Experts of a small language model.
Size: width 384, 255M parameters.
Below are experts of layer 4 (counted from 0) of a mixture-of-experts language model. Rows are named router (the router's row for the expert), gate (a neuron's input weights, with its number), up (a neuron's input weights, with its number) and show model dimensions 288-335. Each number is 500 + 40 x the weight over its row's rms, rounded and kept within 0 to 999. Numbers have three digits each.
Before each expert's rows: "comes after" lists some tokens at least twice as common just before its tokens as in all text. This comes from a sample of Wikipedia text that the model never trained on. Tokens count by the router's weight.

# expert 115
comes after: " |", "|", " /", ":", ";", " Division"
router:482496412448501570514512552489465536478535521502479504446487448459525528451502539460525494482542492499544473485536550499530484533575537572496535
gate0:496520551465504493485525446489527506554501503461436567479605490523509495437519412592522452497425519527510557477488570521446441485587489515490438
up0:492531526488483462494479434489497508518440546534536515494544487494490513513499418465473497488522447523533569568443525558463459458511483540501444
gate1:464570518497488554460550503453456464523496527573555451553446547507519517498452506497476453481493488451541517429518496506508513552495522519472471
up1:533471449442483478511542586503525491489465596486511518430517498509509490518541429581513493492481457503487506485499518586445523502523422441486526
gate2:489511494579490486498559488414439568473546467509545500536459445564531490489452476501497515435528594504429513526502515458480520495556471420524516
up2:549520548505493557558449525562525532488442522442549464530480532472431519470585523534497448544484523580507539473506595459490446514477428519472485
gate3:483458516506511497544550460513481442504480476535518449528524450490556462562489513523424526521520504486516440503484542513538519531507559589501503
up3:521464604501534520569490389443493524506510555486514529496446462530466523482468570493494546561482460500490500430453508446519550517561523555525468
gate4:497465524501563507492562506454512536528484552506530488455562416470486498496526534443485466499507529525551615539473558528443506561547530480546545
up4:500451442533472465606484532537545455472479575483463496499458501470464547533472491484510614457529521567449400463526434560476510441499558582502421
gate5:500533469493488512522495489506443570548484513522517521473507590464517504503472519532521525503515467528521449541467544539497550541491456528447499
up5:524487554532525529520451465421463528518475483453450523519512604487533482492492530481502558471448454544498416512432520562450533532482535534483490
gate6:552509506556533494486469455544518499456497529469498486535449427471567529513552431448469504467519532508514420504431491467453529497510436514607469
up6:476461518485457498457474451485485544560483526529548483597475575482431456475523554568530536513530463522473587487479482563533518554473561462513469
gate7:495506506502507562573492519447485472434494511527404474545495518481502523520526483563490554485472489470479489545495527451469519504486514558487608
up7:481527489496522583485559486511463492483522563496469497477519546483464478461549508530501553444503416554471490510505515467497574505526508407477478
gate8:403545601542499465553492464461457444465467526489587504517524454495494439502546417456493462447418450529501548577445513493526513531504437480520495
up8:541514488466530505439519507546515533493519513506526484524503484504531568527554573535546464519531532482428527501511513483514465476438518473523490
gate9:495572474501463582562451527481476535492453536497477485454484478508501483486506420494518529463576572456516480487516525436459456459518413586584575
up9:498549476472590485503461534559489577452497534540483504539558544523559473486456472460479516521573494451495533390532495472519488505562414493474549
gate10:502457428554479465479409501443527560520453486470510451430544415491465494517442556451583464507518571533581575516538538581563516435486514530532580
up10:462467499499477503490510499457476476518508437433495505392550534480501505553470543521461459537556582536551480569494521564560506474511519488469567
gate11:528484549484524510446512581462518443447541465602468507436525472483528521503514532439512513430551551473457493541489434554498523513466501503541499
up11:534513485493486459515472463561478505521414497439542548550479491499457476523502491611510498498400529473532576418457520430440453469469503454465427
gate12:506419531458493490475481530494442482470483572478395557450577480506603510506463533546437494461465553494421495500510481517512396543527423488510495
up12:531506486563445550565497519511531500492539472491499390492450561490483483407540526515543490456524478521531498541522484531520510498510463432520508
gate13:509481518433510422557476504548473532439475470551560459447496437457506501539518533535492558588501532511537440435511433435543483489540488459490536
up13:492469499579459512440491465494506501468459481500521508557507566514494511473508510526538528498515497466567493461524517492460406509508464433476478
gate14:495509515504523552497469474493490540539521531505488528575500451487424535468467479453502557488465492513537422415423562510510494528508557489486518
up14:561485471486541405451431498504512445468496488526492583570526523522533467466399509520562551451446541450518469518438477476503518425439536474472534
gate15:558473467472585509423455483533450489521525464481488545556476465509561437493440550570464437504551492527530427566497550587446425476498490549463507
up15:487587554487467480477553472461491520543495561463490518523492487539391540533559465467548544446478455467535480424501535474496500504486547493453499
gate16:506493505506467469456477450556565475526466507467512469528514484511477500508470504530491553551484440521512450489473544528483524484552457526504481
up16:455445522514460525505442466511451481458537489530534562503567492519503488530552479542453482537426428481535471536526498488485501501493493485501484
gate17:423474519539531469517428466497578479501585558411542485480502509530504473562454491475516475503463415486467547498549518475486504436432524457572557
up17:466533472493490529558506470481485557444518482476499499451423472507492434511535513458498485510481494518438473474498538468501524443505567560535549
gate18:460519467439577497517515456522448468500510453503512498469481513544506549453469540475448451475545453494524505494434470432513490494498431479411530
up18:510459459463578470482536519481614573501525491466470488542501562537443515494514517506532541474488566509521576499555519491469504508510590423463523
gate19:547480515575512472543576469505496560536453491517488496453474534563536398509464462476410560518537489527489462460477495545494497434518487508574454
up19:510522537484482454465528548499485522499407453521512537465535483494516518577475521545502560428505505571528542441493489501481482513567511519515558
gate20:563496516501469507496533502525488449453473443517490519487545518450546477497496469492448497539546542492507462437511463506552498501506461450487540
up20:521514522472525481466505478462464440525523563548506487534552502500491514541512474455482550440524512474569493522537489447502541560460570444467462
gate21:551515439402539543463519489420486531520509456503510501416545558490499527413527490479501497493455545481470524465568568457542445423525508518508428
up21:589425617496440437486450515505520475500545516520464555495459458498477522509525447556424486471548512582513512521486507518480511498432469489531518
gate22:476495421465553542549524560506526476481472583446522468406564545476570539432467553483448440568539461573502482510450459437498495466496458541504452
up22:537429482493433500506483461503548526450542408477492505600412464470503427516603433507501488492517611544424554509456534451510526485527506500518536
gate23:565529515487478465519533498460502470474498509447441472497496551500486477512466523486472488608467436482557517508533514532521553465502474498485473
up23:483503497500502489434485505564571491499502497506442517476499508504518536481499489540514499550493500531476513597473506493534500403524469489462526
gate24:445509507481458547510510529492485503579509473509536486510482486472516423501544531552537462448505580511429485506544417560445512530530544572509520
up24:559448523531493491497550500522514433495436538534475514440495483464473511457445479449478486541461461448502581532505607496519465484508507414478497
gate25:435468484532460534455534494502450540488539587490485475496503379487560511530446491431550488426500457526463496497494451465482520515465502419590466
up25:474481463557478560473528538513521511532517547479463460528527457447485475452467414487509535392506501532489514481547453446441482572482524515464566
gate26:516446476549446497475514538457444531492497554522542496481553473527452501490444586525497458451549462445472515508454502483537529524465527499457442
up26:600467467516448528482459498496446474447468534549541484463531497527450464521456536538442415496477472442419487542475440492535541516508461462534470
gate27:607518482497547463508487474494499533616534496444472566462505496501505515473472470541486522455435427520533465429529568544481557503523562495489514
up27:479435588523480536503478508556550590482412476582538415514495520436492446538495473480481496458525563520472516521510478412481495589448483514516508
gate28:499545644449544525426480534481509466498506533552474531440480478468472482593453474478450456467539500497528518418518493492541483508494547478468502
up28:481464468491450518419478548485493467420466489410555516590450431529440542519512518578497439491406544475519483430503510434505484524525493506496556
gate29:501503523434541523547539489440506534494460507505471509483505448472490444509489520535518449494494495508531473500490548474464506497546447482541461
up29:475525563432534441603558548462476446491522527487542453477493545482436512543537516506488503516471517484529492475484481488494528494515541527444521
gate30:578517464546580470496502470543497508531422519540513415566535575526487502574510503460507504508555504504508544554434517497461468484499478486480430
up30:512603575472582493564480445443451541566520456455474586467539529479497437465553489592479510487498503444449500444537499453407477520573484562480523
gate31:500464565457509490542481586509485600484549487523522504514487460518555572585531529499501545459534535541511458480499461518511577504494521507484512
up31:537475466453522584487512472522509530478519454521494497529478474530540423448509497558528508482495440455505516488549417542484537470569526553439594
gate32:516486438461488444543564546420581481530495475546487502550500471518449544490479516497478433510500535508495524578445538551501554461523531545480475
up32:529493547461528514536478505523524502532468477524540490474487530490448463535458440491430508410520510527490500439537468479441454521523496525504519
gate33:473504532473484555455512474485533535479529495503541499555488517512493477542461522542442448514437467535503432516520465492474493522428566510462539
up33:470436461480484485385540533511529596544496502549461591492485496439551456592515443498494547455521514462415449466495503480543459405608488444539460
gate34:468399524563546503495507539467563440538500538546561422530544509466506527539525491497445488516486424483498466497556543482579530433532502485510507
up34:495576518452504523526484419500527517537439459476482542503492497509476510546476539529464537487522506455527498542496508511401574538518484507398463
gate35:424408474527455478442462512459561547444456523462552539511521484474594496488504455536516522470494501509526471489544597525492529528469502515506484
up35:471440540539500552469467536484562525535523511485558487574465482476516482447477502488505504484524481501492507511581573584525485532501474494520486
gate36:488494443444502445506489455528558516449534499466440475517440487541512512527456470554477548516483509478489482484490528505531534490495528532513454
up36:446534485528572502474496515494475463436467517479512491504415483510591559505514527480488425486479471552503505439457561407494537510502493511506524
gate37:481530492430444491503492404458493467453493465376460476524515512453474470499551501563559523466518520480525484515470526498480522407549478390495533
up37:525540448459492524487507490438525437511519497500454461505494508489468484546520515516520522474472527513547460500445543503525500464545410479530556
gate38:425489464543481475505530483451412456503464511458530445512517471519481527509474447469528495507478593486444582504522547520471519513445415530487513
up38:434467496517576570503504469503470516495450545528525466498509468516455433537504513454510487544528500541445533517434500562454452567445422500457489
gate39:537499598454482467517522561539432508519542493454463569424468537535457420492519457576511532534503513560475473514456535453525494511531510493524436
up39:561530518497510527557501551499487485542391514561580402509547471498519523442487526531503527472490472368479539440522455524499458494466433498478506
gate40:579540518468519553520461522536523558485479500534466489522518496477561474478487483577551512490427526583486418489555524568414473565442572531493548
up40:547480526497588509481469433568462493597586507483476583525494492518472490517517507476536557480537531553510500453463572519513532458527485490540491
gate41:486515471523534585471536429493418486452456504559546497546547491487531534558525432399545437439528470523534464581481535498471533494504526559486468
up41:530522462567499478482456594507504534571489512542511520412470478460536430469445519467532529503463495474459576473498488440437417551517483508424591
gate42:523519441523492554470523466502554484480461490607500560512614557507546422569485515541521504429426457458506494468479427502478559495485544560530481
up42:449469501447482555398487473485533484479542547540485514542478520441469545527458440474552420482466412536462541445473404534512489592433566558561519
gate43:581481457460501485558480502501455519558517511532484461481496482422523574427529493481550491474465491467471522508520484513508422521493487477540478
up43:477551474541513488424516484538473532539485492469502508429516503516439479511496500498488498526546506503524562561483472498566524528490527483406448
gate44:554513490471580540550539427545464520481501507501483527403505542587538510522489528477544552512481485515451474470438559559489506447531479571439484
up44:442546449543527476501477528475511535527531550459485441536578504457585520497504387514466503539513529481557514517551469482462456562528491516498508
gate45:423545452475458455548514451431481542502485449449496529459522531470527428444475433539497534528464511503537476508466449530519481517470464434515461
up45:554483551568461513455522483520541550561507535506472530487503557551465558522568490552516511504544492485498468496526512528543579518494496496462504
gate46:508495543519494566512519483532525563542539471480463508499527525522486472554432573497611553523512500548495501473557520502518490449606552495472529
up46:490570434514446471519479548452523555461483510444483486448515464444454527402495471475523537438474560460479473459485518536561471541469438548561457
gate47:506491479478438522422540506504478562502463491549519528527478504507446463472452453503511485503515508506457504520572529508466426495498507509460456
up47:543427507469439506456465510570522548499424507479452499513480493542439535493474515514564487542486515464471497545501526563509449495519515541484495
gate48:527525502529479482491491570505463478560562487531482494521514461431530553495516558524520439585554483555500482466490446447461514545465469492521452
up48:518451519485560469445465453539488471458505563516468511531441574529496498532498454452501513508514482523488473543466478548566444446512488527513544
gate49:507457423555531502543535492519545451487553576527492525477497401536435562444511544518520543447467501492528474532521498485506496474500470490505470
up49:558477518498515517489453509487481546495457511440567563453509548487478421493525499521416525492525488497491506404517453520454456438486530464463567
gate50:463481423514522550474552484486498505511554529496431424544502521518486485422486536530534572475450505531505528523469500509443510495535510498514527
up50:571524461439437498468541522503540473500573463357416468504516448445429466437510420464475534470481448512499566574532451596485463433489545514540488
gate51:456523502539550488489488449407472486526567522469473491472389486487435529497492440524515498471481496483500518424564496478465504459504478495489499
up51:488508498539514439513485428549513487526521507500507503434511509474513517523459488510471513500478510476510509516426432501449540514460504507433451
gate52:506509543553518468484514463506547456545420557563496481473524456498533501526564511467476461466484556465501573407493528486556437534543550418439523
up52:487410507479559485509445512467467473501522541551510480509493475496498497507503504545499484528504454432486522533527481444434578528442495508555423
gate53:505522448485520471462449528488515531438431571463526482566499566503485500494506489559467495525528572521447548435462505491536521444520426481558504
up53:556489555464502540512478549512481451577544518531472495546542490524499543498520545455515535480462495541483511511504533514571502562528474481459529
gate54:523466472520488567442517458479440479535475544477522591448547500586458537517531488542505491510449446430456545489501501429484507477462500578473448
up54:555513505481540505484488526579569479468446505520538520490565536560527448558422575464449421490476476471500455471508514505445488511468484478497502
gate55:501515469455494588541508481484495503482472503559509524503447568496486505471505501489491502454513519459496496499465495516428500575504521483486546
up55:451411588554430505431503551598571548475441470535475482501460423441503401445500510463481463507493480545444619556514408566493434475470472480493447
gate56:428536520536518505520499521471454461529555512485510461502546523471461511463480582577531408465450521482516476441563557462442609470560516432458471
up56:551562483454502520447504496500541524497499502518530435568512496616487539508486434464494555523509434484530495531457511514488449524464525577504490
gate57:508544512409499470526557539462432484482526510528506498455528503507507505483443553545513519521458492452507470537454486546463511501483524488490493
up57:497507537479487520562579545458478474463512510518417527444521547525523513530500536569572494562463500478463425533473456488441483395465539537435485
gate58:518542513431431535421469482574418489473529463444448494481445492528499480496431494488573514547514474488438460520450495462469440544538476539479512
up58:483474518492488499427594504511509528442514438429499417547498540416520439478536425559537513565554513460493415466477545522529528516454488472553491
gate59:491428494480467499509469471416481511456555536484439481478474541483505466453455482509519477398458506528497508528581484440472527499509518526469526
up59:527486492522543562499417464573490499500507442484451519482472496523488550496485520425531487549532572524513512476493404610448427508515532407488511
gate60:448456468573609519495470497431531470518498493494484466443488504462496543532454503454450561488393487577533509516523474534539484468545541493445550
up60:507574520559465469433505507519461493580508497579572539550516484499447512459525500527545505519494467496485537417479548448510520550477504498551480
gate61:518519559449485539484481519468508522503444501443490469523503528517543456540523472470532498496478578533478481510449550487522530497465507521444511
up61:535504462439448502484496460542496519518487560491562579490507461471481503450475396531533502522492587508489495520480575494565551533550443500539449
gate62:559512582512465484567438520478537428416494486460489484469537434465449492486536514475465525428526480466521535531530536511548510517465466556506476
up62:503551491451474532526508541484473506552504546527479515482499426456521553483448529459582561501471467440478406569522504475440534534462449535462547
gate63:507442477507471516460517515456489491504438557541498499489477485456593573459533526476426486460552516486453604464457514507472508486444410481581427
up63:527457571495546466549567547441451463454543545450463462457583501500539494483493539481442472517493466500399475536469491565505518537447521466519555
gate64:532550464436482524541469534510520483462471503548513481494575543500549512505533517519516514450482473531523483495448473531540557370507461579561514
up64:514560551480485498409486435548524455405541533481536461486535476480510504479453560440491447482461487520468478488502502494491502500506517474551534
gate65:545516481523491526415483484511508517492564473476494539506538516478500478483505530446531510528512471522471425594530471526535457515500514529417450
up65:522516472504533489533462458528464504508500484480456402565458454556507456581528426457534498465527574469532575505513553469511517457508511477528451
gate66:519470521540466458467490523467523536432508449462498471485490526473552468606487476582497492484507544505494523534562457516440463430506518582459546
up66:442489519533540514534533473456474425550510501510494539579497484487484538570515437483511443476422470502556516527494541577434457542504514543525547
gate67:451537473475512550541542435466548450544515509468500567474475435459473482451534501452505513522469428474485486466520509476538517484460523431495597
up67:487451447438402534475483481502552458525430432424531584502517534446504515497543539455462547465424470436462492495487497483576460457553459472463499
gate68:493434482537514561540492554468477502510487535524544478486460529495539472471555516460470462434512506525470548450462489499530418542530538508534510
up68:530577480536523476562450480488528504486469522501558480432442543537585526466527461484424513476541547454511450468517511444434483510475473528497523
gate69:435482492491447540584572490438562540506531528493484468508530519462486550628595459457400493437468447487532476415495525462520520418507509516557530
up69:565539473547491545599516447509530532443568495489446518429481508511577481491534499460525542431453418437533496548454540536483485429559594498504524
gate70:576429457534500508539527513533484455533500518509434556456476474521503489509488461475558490521450493549493512523528505538557441526483471510542502
up70:530475483553466490498528554493435507494448548520405480447506551485474526460466494520462494417497477493479465502516449482529591523424460487505490
gate71:530553484471524518536552560470461460409531421474486486485465454489468460511494473529452478510565587527560530502516438490524518476499460473605558
up71:574516486484514513550454466507506492546560489518541481483470461473494463526562546517411536564434484552516577475525442536501580481568457410474462
gate72:514491517536481503528492532479446581550518479496514638484553535510554489511484488497493538451510516458486496500513472489585518415509474476556487
up72:492461505472554566447407451482544514508512490426519523534507537499484524539505438511536487525512416466501467452538471431484457510490540557402549
gate73:525495462469450506484460582535547473492491545487472574488489505600436526551531421513446526496541482483526504515566503478496521522454483560432515
up73:562474525461559455493503534590485520593544447467500485454592468485564486480433470491507512430446400546497513513537492555503514593444554521527458
gate74:481536539552571501508456519478504399463476529431452463477446545560473509509470518494493529517568577521488488443561478438489511507513467523572415
up74:553475446508530456473490527484553506560484473543468537502504513485508462538457568473459590508533494512444574509452460480470514502518472548475542
gate75:487577545544531513505491509534529554518585531480494481520517504574453456474529443489558464492455450504505516523478470495435453500523477465494447
up75:528441540496459509521476554506498588494440410523522486473528513529489464480412510494479529506534517484569482469434536510527529454542428434596517
gate76:480475548465484504503457465468525466503544435512454533492441430500483492544486516480483571579517533493510484517467491465423495504463495506585463
up76:546547511404493497514562503495435497524474585479535472457516552496515484533451438495453530473537422522441491504497514458556512472462527553473546
gate77:590484496475488517474576457547484462511480532476555512568515537474483489420530543520509430480592491525504485498503480457521517519500573472481510
up77:503510453563474488501459465545425516539465496543505525505535540489495501447440448465469462508500448433546506465484486504545533471442490498447444
gate78:502498438514520434530488543534489438458502522563440550555494425471548580414526529417572511489563481406487533521551462553525556457476483458513496
up78:477489507490499480564540514502503616510583462456458493492440482481544488508514459526440511535482482536538468425426522554471480537466531571510418
gate79:565518542534465515490580488444496468461522462576471373559427540576494561548494453519459476446468574531457538459502555508492509525529517442552493
up79:492495527438570469492517479572467452534511482501492496521521429450570445512504487553457453486494478485493515511450481559532460501465515456416520
gate80:566545483519466446518490581501529455497444500558403495450412432514550538498557490560455449475479471526549551549521547515577534458482465527471550
up80:452505494477529483426515479459468540466565544540515545548551581564530495507495513502471481484475574550488516499466530591443428543545628529527479
gate81:399469418456547461536450420531501538512491496547514523563458444531595508533483472538536537438520486497579509460502507511529517537506543440525515
up81:552447526489390529507549474479457511518477460483467463503481524519442507453540450441433557529469457507499490532554506497508470507542447487512507
gate82:459503488433493484532534441458465508409484522508483497442466500581539486477548470496460510449509444462510448516495473497472504500548561542414473
up82:476510470572527492566597492420488551534473505544481492530546509466451544470501442501437546478461474504599463521475478498527531534516425516564386
gate83:480405526525582485476424500492494552533479499522526468508545531538519479534461475516497565504479521549507533501544538495524488550452446521523555
up83:516517469526516498508501561487484456536445483534407541553439488493505506525471513463517496511481512625544500517495470543560467436444526540500472
gate84:567530487543525555523455547469494527491555487421484444509490559494498484456463588498509446544473428484497521514514483474507458494434471533454560
up84:499549504473513503516507519535542496520470528525489477537551513494528582466427524519515486507432532477476566530487497492475506508438480491432475
gate85:449473511576486515497515453489501400512486528508512523518510537447495548521515509462497438494457503476473580516475516570518517580544520514418517
up85:505492497529528544474451482526478489482531512544519550490481437422468453463498571564521464481468485539485542495488480621503558471514557457468432
gate86:458442486523539442482536495560464525454438496530397465578531462497457417564538408450566462604499524505414520421575537504479481579509511505524518
up86:487486539523500570515512508406510487528524503493517468560538508484491532448490552496436548475527498498560457508450612534537383446546530541491557
gate87:490470448495500520450519487458538474528473433485498445410489480422494562487527534426473432569512526530511471507536521488517466504506542489570519
up87:532512521509543498542474452484482462484560592577541534466520420508495503480477543593500523520452460469537550480506490549524483493478486429453441
gate88:513537423477406476457491578464579463528429387508443418443483489511533512436496514534550541449475478504472475514494436522489487549537514567495478
up88:493525447376461486454496535485531430503497375473504460442456485481492556464529547548501574506452445526517526519444462516481432503502518489437483
gate89:489517526553528488571489488538562461430489445541513508495465498480540459505537564466493496521513470408546496506489472452469462508497545469481517
up89:472508565504508530490526484487448492573524510402473526503520489598455534542552455493488452479535462530533544491529483552535543503533503404547468
gate90:527552514489526512511505486532512497511510513542546515528447480579567469449437535546569485403535544480561557496504530459456491547496537460514476
up90:446495493553488507499450602544503514455500545488494427455496502527533448509517549446517502483532467494438489535530460482568504454496547524460552
gate91:437489517407590556574485498548552532504540446518577475549541510421502554456525571497494504545375480477531520488471490519511542516440550435498624
up91:505526501465467492486438471532481516510491505518449500491585533512475469505485517504508554479425585451523455489528469568552527565507535479479503
gate92:484488553512576534454462488518456546494471504515493531518478524432519514432531528426515560489543537540516424503497487443498419429475513575521537
up92:479438495496500508566468511547527528477475428444514527489485408476482503489503467483534546531521540425479486490546461482533466559466459511552504
gate93:463469489441517555454483448502518468511541499509525546473468500470491463519526383493476426510500476489457535449514456490518457453554550569474528
up93:480449499459480464519483481479459473516489497549527469505486437472465526489493460438557396484453522437515585481478520514571514499488485550463499
gate94:580546484513400499546534479462461519460512531452485456480464543493473520482490515526507457475494451481486503440453518514490556518443520484460514
up94:500470488456481563469485548525501563537499448433470537553544465443437509448521493512546511426441484543521512514529481531486497511558577541465504
gate95:417469496454552530411484527437491532454518572530490561431532516490526479392461563527517442430558514478493500479530492404540469563542518575471493
up95:448493506469543533446511511522492532480486533558544547423460484445552529488488567501548468468505518515494449506484424423501473576520475608535521